{"n_layer": 12, "d_model": 256, "n_experts": 48, "experts_per_token": 8, "d_expert": 32, "d_shared_expert": 256, "activation": "swiglu", "moe_layers": [0, 1, 2, 3, 4, 5, 6, 7, 8, 9, 10, 11], "router_score": "sigmoid", "normalize_top_k": true, "routed_scale": 1.0, "balance_loss": 0.000468, "balance_bias": true, "shared_expert_gate": true, "init_std_router": 0.0296, "lr_router": 0.0016, "n_head": 2, "n_kv_head": 2, "head_dim": 128, "vocab_size": 21660, "norm": "rmsnorm", "norm_place": "pre", "norm_eps": 1e-05, "positions": "rope", "rope_base": 10000.0, "rope_fraction": 1.0, "qk_norm": false, "attn_scale": 0.0884, "tie_embeddings": false, "parallel_block": false, "init": "uniform", "init_std_qkv": 0.0372, "init_std_o": 0.0372, "init_std_up": 0.0372, "init_std_down": 0.0263, "optimizer": "adamw", "lr": 0.00159, "beta1": 0.9, "beta2": 0.98, "weight_decay": 0.26, "lr_head": 0.00732, "warmup_steps": 319, "schedule": "wsd", "decay_fraction": 0.671, "decay_shape": "linear", "final_lr_fraction": 0.1, "batch_tokens": 65536, "seq_len": 512, "doc_mask": true, "train_tokens": 262900000, "steps": 4012, "dataset": "wikipedia_en"}
Below are experts of layer 8 (counted from 0) of a mixture-of-experts language model. Rows are named router (the router's row for the expert), gate (a neuron's input weights, with its number), up (a neuron's input weights, with its number) and show model dimensions 0-255. Each number is 500 + 50 x the weight over its row's rms, rounded and kept within 0 to 999. Numbers have three digits each.
Before each expert's rows: a language model's description of what the expert responds to; "mostly gets" lists some tokens that are sent to it at least half of the time. This comes from a sample of Wikipedia text that the model never trained on.

# expert 29
Nationality and title words such as National, World, New, American, French, plus table pipes in film, series and award contexts.
mostly gets: " National", " World", " New", " film", " English", " US"
router:497454470509484545558393525486423513472521511552618597589546440438525445602578527447502576502461651379526471519461465611496449446542561521504552547496521524559442449512443538431398452484552519482506490592517487458492509574577493531561505467459537400459419509399467488449619477517464510477465501541525579524423526493556461483435530538547488534478490499630562458514432489531505475514519539452465512567479496526439492531494581563392565588480533461454448544477508519498470491459541476452518474467553507570517536520403475453418516502566465505422525515551423502426576543494523457501523509562467493490557466441529477471514513537416525473490418435490558471493431546490461484594525620564499558533531555515616516523487536502419530423404562499474503501503455510476504455628486515
gate0:530480452450415546427462527476454516464604483505551479526552593428533533541432511541372608454554417453556527488473530493616456533476459422587582510506461435452338538496525437483437501551472514402527513499505478521569490514502601505621571442426441470518529518506542506480529523477457558531502521498451480537431577536539478468459581495546513525483434569572509561534458518519519427521551509435513520468547442435459454518444381464462421484509497465536524498502455568490540503464483451510494464474476581551516611454535484461541541500481526485494517647417416518416432547472470580516538496532490374448437439501589544558598512512431465462527492462525577564497460519504492474471560498471514499565452500512472643476506580461479537518473551391487535520431539432473504514508503487
up0:464482573520569441521543470475552482427432541418491529478469560441572401525513500457449493517442520580449461484542520512485453434505442624532508513444487440498514381495552503586523499527544435484490495507493486568492404468482512487466534583550560487370466530577412517518377472351587471523499468532553458434507468556489513536475454515514467468532514455428511551574467461517419517500453452486488501528524548476475428516461436469548522556494352514499466530466520490557495469538454516471505571552463383401527466546479539571472510521527534467531469376539557481560458458458489505495468584550507563530545549531454499559551599383535556498484526578471492410458574468450555434550399446508500441421533479481538427422587462509468436507494536516523376566496550495545555457449512439
gate1:541479479587587536544467470530467545397537453489626482616538521402493525560505546457527477552451546476524525562452550455423488498537498574605483509461478451521401497463508573469523512417566461576565540550454533597472524435500600463512551552576469454416461501452478573566463538451508515580483477543429485466513478490535536461513483455536533599520553512428473564491426490527451595400451508509565441508610532451481395557505497474596502550559488544509443455456470552566436525495498549403445461464519469567553554498447576507493514541441501518481517417512554495419528486545465544499575492557596524492485522433473514554480571555473461494415502522490367417547579487549560509542502450529523497506548614545516525509531464581568457428485435588520477471467488515489470430458472591
up1:535468517538484487571503508478501451469434505650509579441491487533486450517419428488595451424473543523421419628460509593478539522499455441445456546411478455536508512506546524523440567480470560519476507603540428531538606499406520550425444456476467472515475497574500524501525438510487449479489469427551476496544458528471472429514494501478518434495539418434461467511391471499579458509497493598517517488545465532448577532518557521563504515533494503437550456564611534562426500459586551566451515397471526376515481452503565547516575523539528502429417559519463500491456491452520475511536458541428540520383603574508571597576561461585497527475531612482519355497508546441515491521515518485638517510539426456540464495457561496514466489449469450496477473514457547482434442443469504
gate2:478465407494544556489437454504510506526587439517578519495487504357559519542497549482528399518446472401573518427538486400556514566480413465519458532555488528544554501487553524388615472475467446436554506473578545524529508503390447647577492531581535422532432602510480426469463619505504517548542487471476443510460625486461528491472450535560503568528507514493503503462590499562540476563518482531478516485440537534473499502471499499437444463498471502597542520519491496461512580582538517429526436550490445518533427460516526537501438502475455474474486519521598474484546454572553527524483505561637511510586619492534455566435518479462551560454498525560473528474525579525525467501476461485445523363494578577482464467515514484539469494577417531400528529602474481539468600496461521
up2:466413585461454461524470455410476464534475487452482611483521461541402416470449585589493459430534460534501408536535497453420547537522468499486397527452535611547396462589431570536432509502447569512463453550479472570437420466609503388435514608594482460440458478532563515540473511506497443486416544422469519412463443536518490465539406490505431456447520503402506562529450520481481478473572580413561519507592479482545528472503592569471464552480456624562463461581483493538452495585444465574476462509476519496556509514479469497477465513519539499456462535503466541457510508529498498401456590464445588523510450479460507511498565436528514531440597512542491543479538450430401494542482423463455438570486454566561502491439514561437549549495544553528512517525485502469457555452540458
gate3:481561474567424420424409398556582542525561522492568428487454445501455476540460450553503521402363517479521550428454479461595527531486525477541527452473465457483531496511603505468542469497461458611503492530475598548499587469495421489457553451485487562518427505536475502490463572510427517537566478389505479474525481451525455509511547463429540483463450502443431451528519503506509512576494576486511509498498481458551554410545480499482558441494474511497576423585496407478494596448494458481440527514582532506507482478564607602394457483386502497589507480498413444427528446502462519563509455469485500514522554540585470524504526635549460498571531576507466554407432549588536555476627484448521459457420579490497540498480505524519430467582537472508584389501523435512529511500456470
up3:541534463449529408445603581426415491472444445480468502509572528432523482434498488458524458510626459565521590622580471488488562422496521567502459512519462436580573519532483531521586525443502437533515566479541452590458451430475501482431446402450553416464508556562516498522507513565487483502471522529513466471506380480515553418430538490540450569509483405508501464425532528489455478575461512575480537570550505522548494446517519493567529449499473431514423615483498557555470456451540495536489619358570477451476523454642509434476515483510492475416521546529441563523522536436495498518421483580472549568529459487321529533423537536503558466490542510484458512492493546506531437524525477519531542498547542512418559531495472434456494501422472474471423530492437602465526465467528560
gate4:517565416522536425518403552490380504492520356536464492530517559481469517519488439536566529521436469468470501558395520550475540494533466376475353511580562496512438486578499476462500538481441447575460440496529579485566561534586514490493528493515458507536505529442489500531575453554409529520503510447483572567450444471558481426503538482389479463483542561481529412454568522572477499499432514560486483470494454506464454483586585566417499462472580488535538540495514481559513526550512517618462420446481530577474478496530490580430449554595498513479474497510508583434511553552532506546499542477507501483538415477480509526439523535471495491455444497494575432487407545473491554558527575466566641467489513534529351495414518496515554472449566556434491537505418605502515538472511631
up4:457515570520513488473496545487382489551533475446566520567567620413593494552463522579504521585513473473513458521462370421542494542493576503535502510562572534453457579474466513569482522558507504502403513498457496510569462537528561495536541525553496526550486506559507576537534514440543470587521560502511516494450434453551516492512513498476500504462450527506523424537532434473603555463521470601461393520532479543445518495495567490497469446544529435590530485461457591563497442559474456619625536527504517479429488434484393467463358504535451510459549447519575526524487562523470502499340567556500516407421459469452481456489543417464482475455454517449613501471515524564582477567500491532544500524385446424552543465502482416503488518449527483482474490477517637564573448547507460
gate5:504412504562503507436484487512384523505507504478479547400509488506467520522414541468450573454483556499545554467489566540493518337520542531567500489447499458486458444564484478510420474504483429459530444555490454573415468509443516497478562544577477473392525482514673547566543485545566438446564531591580483457616483511548470488446500528479501515486550415484502479476500489499563556431530437474483440419541481388489473554554495501486549631551487511480421485452503516506501498476517367471472546532528533444581517591475601483455473474461503534499450526467455503517483419550501448434499606510582527623469465424475478515484455472502532462466529457463445538654468430456543550493478471583490454518499502504464513442507524498548410460452418569483446618468474542421476518429512463
up5:494589440402475528557481517550628435514488559500523513558487547422529445471535436512472488576566422508532436550476468510498470621516474466459450548575481458469498547434542530510537450515451516519478494527483489413532542522507549488497460513453541475597482501458333438439477551381472524508454496401519440566369522582424512579621518486521542486481505590461445532502502457513514441560510543539528593627448436615483565532384519478470500415445526476543574439531463464514579450508495586506538470510469465545411540403529465533542532508477507473574538485558590524454492545483505559561473423448477472406568567537532512492525529538480453517539508483555569483447525551485464423483561497444505553519490485449529519536476469506425552524577608428515563431538536496557513495495469532
gate6:486526524492550459389508476504497506548527483558614634532555513530513524466476502514565519529410473444478503560472574532479546470459398420531568518523645442485406585474452464459491434457525450511447490552467439454476453574419450500602449546442477504483416535484602558501594446534544494441553575443565572483545486454533501479536521504468479538526486521456552477439552550483541494535424546461565602518511496602479464491516570502452583527475590426559512508521521482505472526526460468580584542483462491577512573506421470499487439598523481461435525551446493504476441508471543530510493527460521369460437477496599524432538513437472517437431456467474537524444523494485454489461490513426489657566469471614408512461491612480464525488468474528480596573468449446446523522537498565
up6:426573527336629490568544525453525473542477486494523489540464520563562503427465439364491538556552487496508530597544497541443478490503560478411604588568568503534548491413498525527592470480529478513467405451530463435492516444451449526467532564516633442570517449539497562583448463569486586452463507497508542575486479482441542526454391456468503503428531480500580402536520468495512554554456481460473482483522518527543462507420464497490513567499558567550509482501526474528553431553552569418570412490515431485454475478483470582530462468615575443438490521489454455534465409511500452530547546522492621532481565495503426485348449453518504424494454437485454517574447479504434524493451513487534546529547461514483426427504478491510589518517495474459584573539487509459521526445545442
gate7:463548530417473574508525599547447517533465535494489497504525519529602606409617457509471448431502508493536556488476591507520427509471554529551568513512555457459573497504406443484639487474439511638489517518480554449414533482419570564577545479584437532483585532493475458416498499575565577464441508462535427556431523549471574500538470516572527505507563477447515516596544557511471563525564487483511513554474550516457467483446505517494584526512505479540461442580494493472460492470576508450471509537522498475461620519423508520473429543589511464574532472519540478535467457472425445426364491521475431555491482593571439493540565570540536538404442418418508478529551489470525392448584587619487516540526455517466420498510493559525448464561457537421524494474505516487494521546477525
up7:458514486451482592509522530540469534494444478430547517433521420490568574431558447477491418425506513493559501418409530516506488556483537423545520492471523436462499493464448476400569561455461502569501467569528522433475515491469484618490535513585506498483470559515490411453482509508571578498428440467498458508500584436548512548459447531601484489514506490444493592506452526505465586520591611536451465504569464528461589429455518579456514466513505550464538366545552515483443502548468561524383510538416446561489555464406481559455450548507458458489576427446524514575504446571495491430426446510516409611481524576567466582537559573554510584392506417519538409534446491476487406498568517614493513533521495528428397528471510507552456437519511495453486472524489477563484519575464517
gate8:496535591481542551429466614650465474418510518592553517453484536498511517451518475503474465464453360500558436523460606555454460446432544588600548488438487396508464455542492503510561458478579539541505579509457444547530507468435568572485531538514441489454579515430376464438505500540564478547540417545571443591511539494446464454506560511559522567560487570506497413529562413549487544443573466425512502541545512526555570614530468511454505582477501550471455458515514427437501522490569609482481540451507601536501575484539471414447499530528516469555464450515566517604478528565474516535571456564480513491559462546643512457557496511464486532447480521508527531574559497498479509513542489550516505457528389474491500520470479521522470423601463495461562477500470461496530563487450575
up8:516543486588555467534478466391508428494522542450402523460445511554487462542509507467468523553553631562397494500490518406513525520571471453407438526544500545536536532519561478521418504551483486433471485459482506429425467417633504385578518493490608572504506472519531546599437470400476470540430593451449568437465459554515524510530486507477471464539519483423525551449473506453502463576426460531462498504404502479421419369510553406474492435525506455540537585518475544598477446401451474451529498601465409470511438506537487542524562470544482503452517601517391478434495479483492527443478526428518526501473486421391512555481438435491514474585525532439480458544467469474480501455409485485502456491496575466559554510524556527485449508371536550543470527463513495475530466424551461
gate9:467480458515565480440474495480526458622521465491544474479596509538419509549479529520508524466529574481397603506584486448507566441425496502465533450385540507508477573449567509514542571585485528486542534540545526483535470450626487470515534561499531400544489480476445461454518429373551534643519511443528428473394438479484528569585479450471409415531522404625488499473472476492610483502441504493489464499460520523473435447530572485507458516537528452440469479503491528626544512556475472650440451522471473481480482586521438537504462518550497551456523462513560449527562599566530524509484488443479651430433524531520563510531511389571430526468535579569550547440446497524479499421451489460511558507432509420482484485555479466499437558443555485493509488447539472512529487514492537
up9:548589587531415427526488558395536583507508527552537468541463513424566614533528508439551527412412551468517472430469520467468504524550575436472470577548510477523461557537443494424432462401475471481469488567538508590579474471492461452524495420538524472514534536499482556421475467626512524401510571465544524487552454544514453496435570591510519512469491519397499551559523469542534543418555579542458579534633519444403544494502395533551616525470484534515435507620474519470562549546470501481527616486449499568532493440540558438531504496450505535523506449496501559507423480503414556487519576437555456547495510438529445524511558514650489465482468560537467522452559462496439534526553433413473504488577504523525498503500519517407475572544507505512454551504566477527484490472492607
gate10:525496567528492393458453470458529549500490432509485505530535441528460584518508436498545455440545515515494606453436477416435464627469511442494448472489514531469529444438471461431465486453541526651577509491566514505463508572436533503461522483435418498486419530529472449443550583472410541501513456485493482578487531508507527420445531461527479458452484445513543519532473650547482492506442577408562557389509546568474573494528499544628525506498485476583455438473525583493406561580573485579449525433502536546449489518501472576475434539495425450603446471520511409450461555425442501566610454524469444479526459479533533548448530578556439635464382473521505453482518533535571500503517580482462574470522421480540543447480505509537466596513478467452531508493529468496554516555542533
up10:562529488484491426504464520518515442542475491518536540494605514487467438532500493511553433461603453479534461518491542504408407577434536517442508503466553505442502446509428526550451512489472535576566486535527467465497490510379481445488534556550541524459492548403498466479546528538420536526511504477558509595470590601590595520456585435430462451440548461434559388508549476495422415556517525459550547495470501541420613535450510521514572532427478482589542467554488596478476506539575560559505530515427574546540562511577470481496407527525406490507479498517589392622411583403495524516508510522390499539480442492466434506455537448454478506573479481523595499540402526574526529513435540520504550509545498490490628500514497503500479523449507398442437508507428581513554538540477559
gate11:551590509432471557514523617498497525537465506432503552464471607479510524540594460451431642549481531438481434393422478464513532521496478537500546539536523451392472464407456490538546475585479421474497457454465467494486462425441511511557504559442558450474496506489422539493533474477501459509581520506526541496574420496558519468576579510507555487499494519638532548500534533533532484452449490472495552532469514516482484440402497562437539488483511527537550451563545465559522454458467584459474506475632478504461470453562478581506459511531588476388478445405432541564505510492440527455595586418512509543536533583572471424537501553495505436462511423555631464458491476446562407506560508527552569423466523493543449482548469546475468591436559510523605493445458609538451429496500484
up11:440479499512460478455463439527485534394582488457557437566513512436551473478461521494472451534545485569463568518528505451565470401447453494529462503490508458529525553633532471448437543484471493612502444511510554553509474521569523507557612494585453543481445513470558489456367469470431581534505510616493441556414586511459517439493467495584394490512425505468523500487445524446446430540518476470514458468547463400450474481486533451531381566552475496516495595461405556490562596489491454551509531441461477555497571550505497427513563555408486482614472475518577469400545530458533535546428468580518543514478519525498567624472526458450544480485510599463474549519447564490494551469475484448388452607452464489452591555527470411525550432527525434502470510488550475445526573477506468
gate12:515546539468449550483482476506569504475471511478482482527456588416546528526537605475446559427393567543435511414406518455477449496517538391470517476415454459453477483482580559439467455507435548466541524515426545474558574570472546490539457526556457513525543509481440466548415467461445517483462584512564466455565420477452501468526469496545443479452524558532464520564467523468601588410449524541414465561530426480407459499526527463559495452541526524497521543526521467486464530440519485564548530623594401516501512579529535523518496551542545432540556624460480500467467385470556543457501614400562542521500417611519529529531540449592462504465424463521541534467471463545552534499499499513540527430601562450533491526437485437513396434478581545516462518452488516556390461429488556
up12:473533497473476538462491390416513498450477538493462582554513476400598571513527567518455426530477539459491482438535430438464490503488592498431471467428459420513408547502540545463452523511513609515535464534535499466519443563514546491470447515519420479543436499528412495532460475463482470528403543520605478475564407507495481492383448465472407442471491468683519497470478531444568469456396545566477580555535471489460529496487520554459466566412519500417570521536487376465532498504437471595476520436504520512521519472528494429457550435523521453505540534535463509410513418540487495540504463522486588503544509588509586443463619427497477528454463460601533421537465467502532448523546475472573563462491492503593406470473504499480497427485497576544523569412488439532398462534448588
gate13:539402499508615439535492489568466523494471555486573462403573450511542555520550449421488508435479551521494566481461557584496485512484449560463518482490463472483545409479481528504484487490528524475461399544473428482547591594498491588479505572518509462461508539519486533547583560503551504441531425583531564476519512542541513511461528546519512484484565495436519417505492435617465531524608464520509399500486521534488531482434431507489546509548567475434575395519581497472544480506539551520436328520475440461576535539571478532471487523427467459487519454515508575486478443602562414433511502507523532593528486547537490517556474541490574552517520425527536480523502508493579430481557554574469508308554511565495489494496506584492522502444529599438437378519498467511391382535509475
up13:497476561452447468502479495549644436522517518580496527430484554514423457451493478468484546511539478525506444615593471593568424538489460490442565470554541576521668408482456551498555491530390532490489513519474519459552563544506436560471447469445546499465528458474403470443525567588559530419407535526564564579505488435577495460532487434450624506425453532477541535482566478476454420472538481493458534460458505556494531444515523475485583464508489513475505453607498492448592450541469444463572487480566505520480467493540462470483480412566524443500393547545457533460511425530494493460512494511540567486521516603451390416559495596508499530536417442492603524434476502522581460544512577569429551396430545446510440525444481491482533588491501525452523451479511526494528468541526542
gate14:451543515478577462531494502473525523506460480509543538540494487481509440503647556493530405561470509408512530489497447500476533414476436527473518431486514481486420524490519510498441533473473528457493550577484486388562471497537429507451512532443497435500405488483494428498553394539463456528564453539400507493548485406440456575556421441430461482536496475500499470448608471502636534407471547515513457555516505541462435572537493498416584537476568532368527532500530481426547430586567456460529461529481446564501470566496578646466432540487532627491504396545597388597517529527408402575474549615526531457569507497502555480538435482508443475511491543556441521465547513458438553525543538476578531536505527497487515547464523505521427509465544505446448500399503500499575491467505518
up14:461540486610437501497402555450499580522507499479512497609561502436480441527456572563479466520432508457481507523490501474469559411451517443576496470466571613569430511500431529491472565484470514497526515515500501499526480504612445466500541498458517519490510525469567495460560399589447442572529530483461501435529490445414478405511415459546562541520488504604548544421442489421597414518440562519447441565568554442432472556532581423456503511499507470529483606556421631463481547534546429549510578486445446601465448493521519474521399494436501585520492491595503565488526565536471447501436471541594410410523485479479504497585515454387476505378533556480465506562507555479538512478498456521508526489528528479510530528589433472466478512382562436495537537490548434510560526456480482
gate15:611541518490569414524479517463409545415460475542450514580501550431507530576471479445486507491431504466451450553520523492520513529583494441439474461464489533550587498527581512467497446532525436551584469508550514568406509504473429501485444534571489527467485485431528522568444468491507465436439490552582424432457577598490583538516500479499446559521495486445467430440346537452398550565478494542529464438502465562548559458421451517475342588529523495536511497536549525488420516460537474546550571387395424467599446505524514479502549558481441487404416488468511526481436556446541457491526446417511548455470489518544510544485605488485610529448517368512447459598518459456458503553481618515442461483593481521472515440519457500542453452525462456491493504539476471478471467465453501
up15:458434431492475595524469541530492394526542567462524526466455468507484474453522513530523515502574528406422468464495459445442503424492534515447558557434463491473492506537412460553531556474542557486408558530474548527567455440493632476517536452496524390523487480488472456494550436491532564564535578473339579528550472451489445477488499523474442417493548496621528611585572484455477473452461485560447497563529509402488432507542584489495616498391508528474530592437476466533513445493503554475453387571605534522428518506451475597519541443570586495542571448549477398515595466575522476525471501527469544525548444514387468535494485468554427518529472607488494549426496496502500549511449519519543494524434515474518545591508435522505494535445531562564490518515573576494443484443513542
gate16:504481507557502530542413448457474531561569416441524554580521484513485512528460557576542521440417530431409555476506427506575620404496529456493492433565522629506461477478501502563516523511480376595557542453558433466530530552586549413480437452458416426451436518500551533440554537456501535523492461521454532420487428412530451475497520538439570574450473509553515554531530548593501511430653513515478451499448587492524573489537519524568520506573535512496598527401433535457410598490609413533528520481457578450471491564527493525494471489487435436451410454526439505482576548547578595438504524483460390536468547492471443538529443514489517538454458502553503574457554505502495487556548550540490541520520487579567543540519491478488519519426522493501562441447514453507472493570472493
up16:469532513495477501361519475533549457499479539513528564467556490584551557459406454555531452500519492531491543686557598504575502494460451566527483518435531436532523516464479518540552445480515549392524394506473530525435436476430534500361553555521447647467494480526490604505427602534574496502568565541525460483503549502455408578523601459463494598544504450423475512377421516500493509540446490533585546551576412488480481400443426475519500487558483556541469466604501455557471438517490534525521540510481405538531471455583530440501554473504586491513571483523550541416447491474543471532523527518523512494478459483444558477490510512559490463493533489497509453543526495481410477451509402463469456490454472533409520452468476514396445502451403500485580547553546522587497496475510472
gate17:559399485437572433496466463464485484505484441500496545515602537424537436576477479521466550474518486475437467461493442535432560485510380550441519495463477505445494527487499458511548469535475525598540553457578538544525398478468551425501505530461496487449494499487563513500401528405513488528487433521514466551492463617477525439454535596480390425578490431534566477498449583474553454599551514629482522461556513565424581505473502476501450528478513546450586499519446548517428529555539583548480534348463437482550452585537478477520578499577503511431492374518610457494456527473551454490483577548535503433541465455531553526466522423498602496451482491459547530493553506434582437510419557465391434525514411521546464432533523483508533478564495444568431599461461495495547519478522513
up17:533495445432586425549488549574511545464492457540518512459477551433555431572441494475473516542525464504508348506602430494491475509541393474452449504519543557481454491582553503519446485491452500479451481530570579527574528503511494458494477421498539419480467478534509448450439479389480529575411554456436527552432468465529535428405534605499493503584546591410554536565492498526522398552477498504491535455505484568507592549446533335508483419459437506548554505461453559514450538536492432451548544446465564565457479536584473488497557473438439539461451477426548456460454579488500511502422511501557484415529468488450546592441447558485597435505406534479559552486576520519557446557472494512464548554432497475536421433534516484439501517515499470428430575477533559499541575549587463
gate18:590453472573519458503479538509468529426513518489526472432543414522507490523536542517516523447511466503506506404438538487490528518508455497515500460354498457468471483523429460509441540439496486520441462541568512476504491572496620495540509607567538513464455547496548476572421454440505552532530356536439500482439514504519464448491502568532463548569566463503441625430453519532474498551564571572526494505540512510494576481467483527476468507562546579491545435497393474637332512514502485477447413491400438529595525489420572440521519588448482467554531476436573454459468558555561450468420420554470468533495510439487483512519524454516543557530516525425462525518414488457433464559498551538496381516557472484489531550498548503513506462519544537523313513539496562526397494569565547
up18:513435384559496549561593562469421545523485487505498546444518484405532622508489568408554427578563441497485542501497477459484484595580527476521485446472480516512539526505524507567539517491524433567421488508501574560423456472522557587584508430536555466556518547536570475506510418469489491517518478618446505475498566545536475429546418465522614524509537449542486562473448516550431467501506484526557538404498524457454531526485546476549480467481547504458494497511444574556456471468469512495453551612566432482506588447536505568539470467479485612480609524479543478549528595523481486414401413551452360439490512484519454522519503525490464520527537508408555540471509526610417536511523405551531443519439554498506560534623396486537406453489425508457526455548551541501522537522569464
gate19:536453509508424443470469534446507559475494530602463483516560476372510596468554462533438472371492506464441469453482496496440557518542528561457514467442483377424564558433598429380437453489541479513560543473467485564581427536484437607509511573492483436474426519539549511534523534485428542488489475464513451574502512505542592510445576444566535441494533528441474530431468527548403482474494479543552475469553547529567513531464495532392494521508533535633499467475443495520526536516555565562564495415474652468602602519482508522540490457465523468531466548472514488463399470388543540512527518499467528454542510384500510560402460574441520513560427420542479501545383446554448554459533490534515452509537467493482514496571475491479505518561530471479444588509500538428453487427543506
up19:437504506378506518524417508564513505501509503475512521444527476510471450432565448562450443449526511583436548515458489554529452505582452468461563477538512507498474563427468423581497389438530556439502394512403521463545452525510494506523496460420492472507442392483489413602602543509487520503467488491529552508533491412469555473455564432440504543458504517373525451398529461487503513517529565582424530431502522506391445447542442482445594446531485549573557524458462403562608540476520473544542528529540575418444477519509519505518434430446552532563477599455474563424453476504430447591547478444442512457500503469604542473433548556516463460538409564556644521474472453505539530537396588507504547571463444525497490484456463503445563553518524452464562536500565532519503489515504503
gate20:521457487548523426482557528514504517575534404445517542467550489549511471484479529550493545518530411438552550578614525532482564615485440515540453427469497522549613525491455522419405467526522476501442391435436544460506519423523514554509525407450515499458496524528595464576550536572536569443510511468496616485495427466492647463477505483427483510525427569531572397425531487462573501361434487547510480515406461581556474437544523507449495447496498539520528511436410501471495521455437492496517494449451609573476511467619450471583538501460473457510492481518399588427489536490439509392503584521434514480520513470511447544444511494479531530564496514515398552493495498597478439530511513486443547434402427529456534496468576458469571526534429484530479526497486472383526482498492481
up20:529597462466463572589517383553532487481487587512439365527421497565447428441493441479520451555533556525514471436343524499489492502540528488465597518472429497511550447455538408474543510550428525514492559550483496507423510478403463427480489515576512583451540437526477388466493503491523489509495509574458514481505628530513386552539414480529505484469510463476442524511434462554486546514532528559571511468553496510461563479471445466552556537601503534456534462494546434519487383502474485504386382613546435419542508480456517578445474488518564520563607561489512472570535438556502466519521397437480572494462571516565420486550473454532456556473423467496498477548519472409503457587515552516552451464539471429479510540479515519526502499486536498445546473445528459516391492410548532
gate21:432504482484498488525441433521556495592561539613475453538565478475473493589493479549528529547451574430518656495565555495516516491484498465462450569420545542500459479470501489508562550570589508503539426465520482584615527474499481548424558506505463459622481621532511548462550550610452534519474380523396444493490495468499510530517380518608430535519492543521463488476447575480548454474504497511472357463488476502572493481437585524537518504507527529479519505488404578536465554510508423486443509494458504599514513626517507432508504479467538455544480506566572467477559518499560515537619510585546459454483515519490539489501560479539568500468441592484522454454552589548493476474475525537535556448528595584550434564481512466538566497588557515513536434465457416560581462553444482
up21:509570505429540516452523552553572510520536495561405470566528553465510476484495553504503437467560421479550487493509523551505514566489464508577506545476478495464506412429454505445546397510524556508502452404589524526571472497524503485468448440627528511441567576534426476546439490497519472380421490515542500547512445505433476544456390512435539524405564465361496606520517511464533524499547415580500554541529564527492421571499415509497522559500422474474522525558533470396490435594501638465565540529491601506482434434427499594441472437511469527608451499507568531466428441586552514426496572487508515522523533473381508545478552504479445538533468524567441459444479561521519431557582573485524574496427563510501455501515458530448557504586480488530430591542477521520469479496485482
gate22:579456560489536398518394531547517522481465556496567462533480461538471569512514442487512535464600554543489494543422620586451503410402488570496484523462560520562507459552500497410395458447453529521501505552445431371455594630480510521475508538473509432344398593391483446594582472516489442450494494465551559555427492540532554498494487568508535447470468444416458460462489399529451497445586499480508479516442424558467514501462492543474535515512479558483510405516580504545530484469494532498448448473498509512525537482503594449492558462524548401512515584470505509464455440550579485564517540487460469633511522414542511478443533442436481466491504452483442473538427514500478584527488475515474492540534511550429494598427514502478576423530507563480454570523436511475437567532483511
up22:537433555507577419438411561528615554511471480496579489519496474590476539531500441506544510430528592454486513564425573511501483466406459585511501521481535509545518516504489600454440482438444495477538494529490391476565549553521406549490513563499485496408383594489490429578495466484552447452491508466604573476543417518592513528458498530491553456432421429523428501444478509503456451518538560478465559498516496539512518446566394593535548505593456521516498437546573499603510527563409557532502464502484466532535497415466516470466469509486560412592472562406482520464515420544604445577498607502444427611519493494503500495504510495480509501498474478518498449480446480538524566492459493453463542562513564645441460566455523484530600497522427490552456481534456536556403543541448489
gate23:505509494567466477578479429506641629568503506514512484505565408522517513413561401512501575421406549454578575466537528468515437569502446543541577502470453434513507515479554531540479378540447464498566497427556437400531582417480346462470476586529500475590467492463469569580466505456526542511525440479480524527539511538510569475489485447439599528421440523478446430502452558467522554476466606484379479491547517495500592470467498580514442478481499497550574485530502430484480547453480597489507472581507557532511588528494450539440411497476500456519488503420554436548432493513495447516505599561527474517524487531563482550508429525572495499442460482464499497515455495505586443539529487477549545466482438638546503548439515503518393562593478523498529506505472431547503524563435515
up23:496520428491434508342476487428494434496549539449426490555470536461557494481408562484489382410507515578409445464618479532516561443543527542503585456507452506489532552559493442503503597469519548508511576476453505616489453484473545419564596496519504478411524561506554516550390503481524484496519473502465460434522417493453490598472537455578534517456576495570560562487497516448420488514529597555551444566593490448597525569468473493503489532493476554460518531465462543516515482534493539603494462438465568443469465477476501484581517483432550542499459430508496508531616475506514490446466445609499487506508467527465519539591508438504507505456532417539461497564545443501489526425435433558500513556506600560492473553607479520392509562473538445598501440513486544502597477481385439
gate24:495464502465498577536394468560416529485557483394500587475500505497483466535468390442525545570470519431364492517515576447520468501508452506381488503558464535475453537508533513429510528520450430532565517554559543501492415669509612476562501504489487456540513541493476481510532464508458470576610416553458528469520493449448496439494479500538458478523422528553514536377366627500435508554395551439630522477546470570499510433452599536518497537522467544511571532376512560540460525449478486505497592534472482507440479498507461527544530578514504484427486541468513482440520528449524508541500475477386496458430452537529566568500490444501545492445499485526474470500507498506584480446399499504530515611554425535538452525550421457524516496407523479532542457466492574552414479520587504
up24:487473541519477527470504491589336523388522468449521477554500476477546507625480471546502483541470526461526558510513550454554513480483507540531487481498436520414480457476460522393506514510484533574516502486521511528457364560507583494528474481528507479453549512523548507429460522512426568609497448586491479448422507386423466470596466557688460464487528504541428527515458616560542493526580492520552450551546524503500522530546571458517482619570552501489478557445428562493490560532511544491445586434462524576539468481362551474544490548494498439478464506417547493418516608447499528500498537590460519465463465518568607472509578481444549450486496578540424408484520478434448514522493519544502517513501544478528512552447448508444573401490546487524632433536551494524509468539500507
gate25:421523382465568479432458549553508477388488499526588459489585487419565449620392511428496536526475509434379562526649495509588501416439417493502491459481481460629498537470514561510494557472448479473511439491483464531497500505516541529521469517508463499494437624513505464511480445436507532529570501493539457398484586447430474463434456444571419527518443479572531452414452520489453437616474503520541469498484484553545532486449485520468515480442513459435568533429426621489562462548569431535459505449497476441632548484532406475496440486456444451499461465539546511468442539481473489466442509513516513497483512547494638531512522384583495545433498509550491508437486468591466479415535513581560513543464564545544569518479469458503519424487518486548487468497444554488483441520439488
up25:491389411465544496513520469597436466504444593526516505507466436533569431582521487412526476570567551434432536540557489555450485490522457510416492507495517513584481446499518603558452557565454494485501544630631532468574560579482539413485555563532524402468449461479440468527506565489471563491542496496509538479451503457391540475533482445463458426493533397561533475539505521420487462539464553493438464449482483496557444497444535551495398499550489514446484472484432473583509461469558524524503438572532556477512443476492449489484497525608482481561484553561510542488479446544467431518420510479473612469410531500495483521357444462511378563439532501488506418543445432470538452590462598545447515609400495487525567529539531531564430523501526572504586526469482458470475451485456471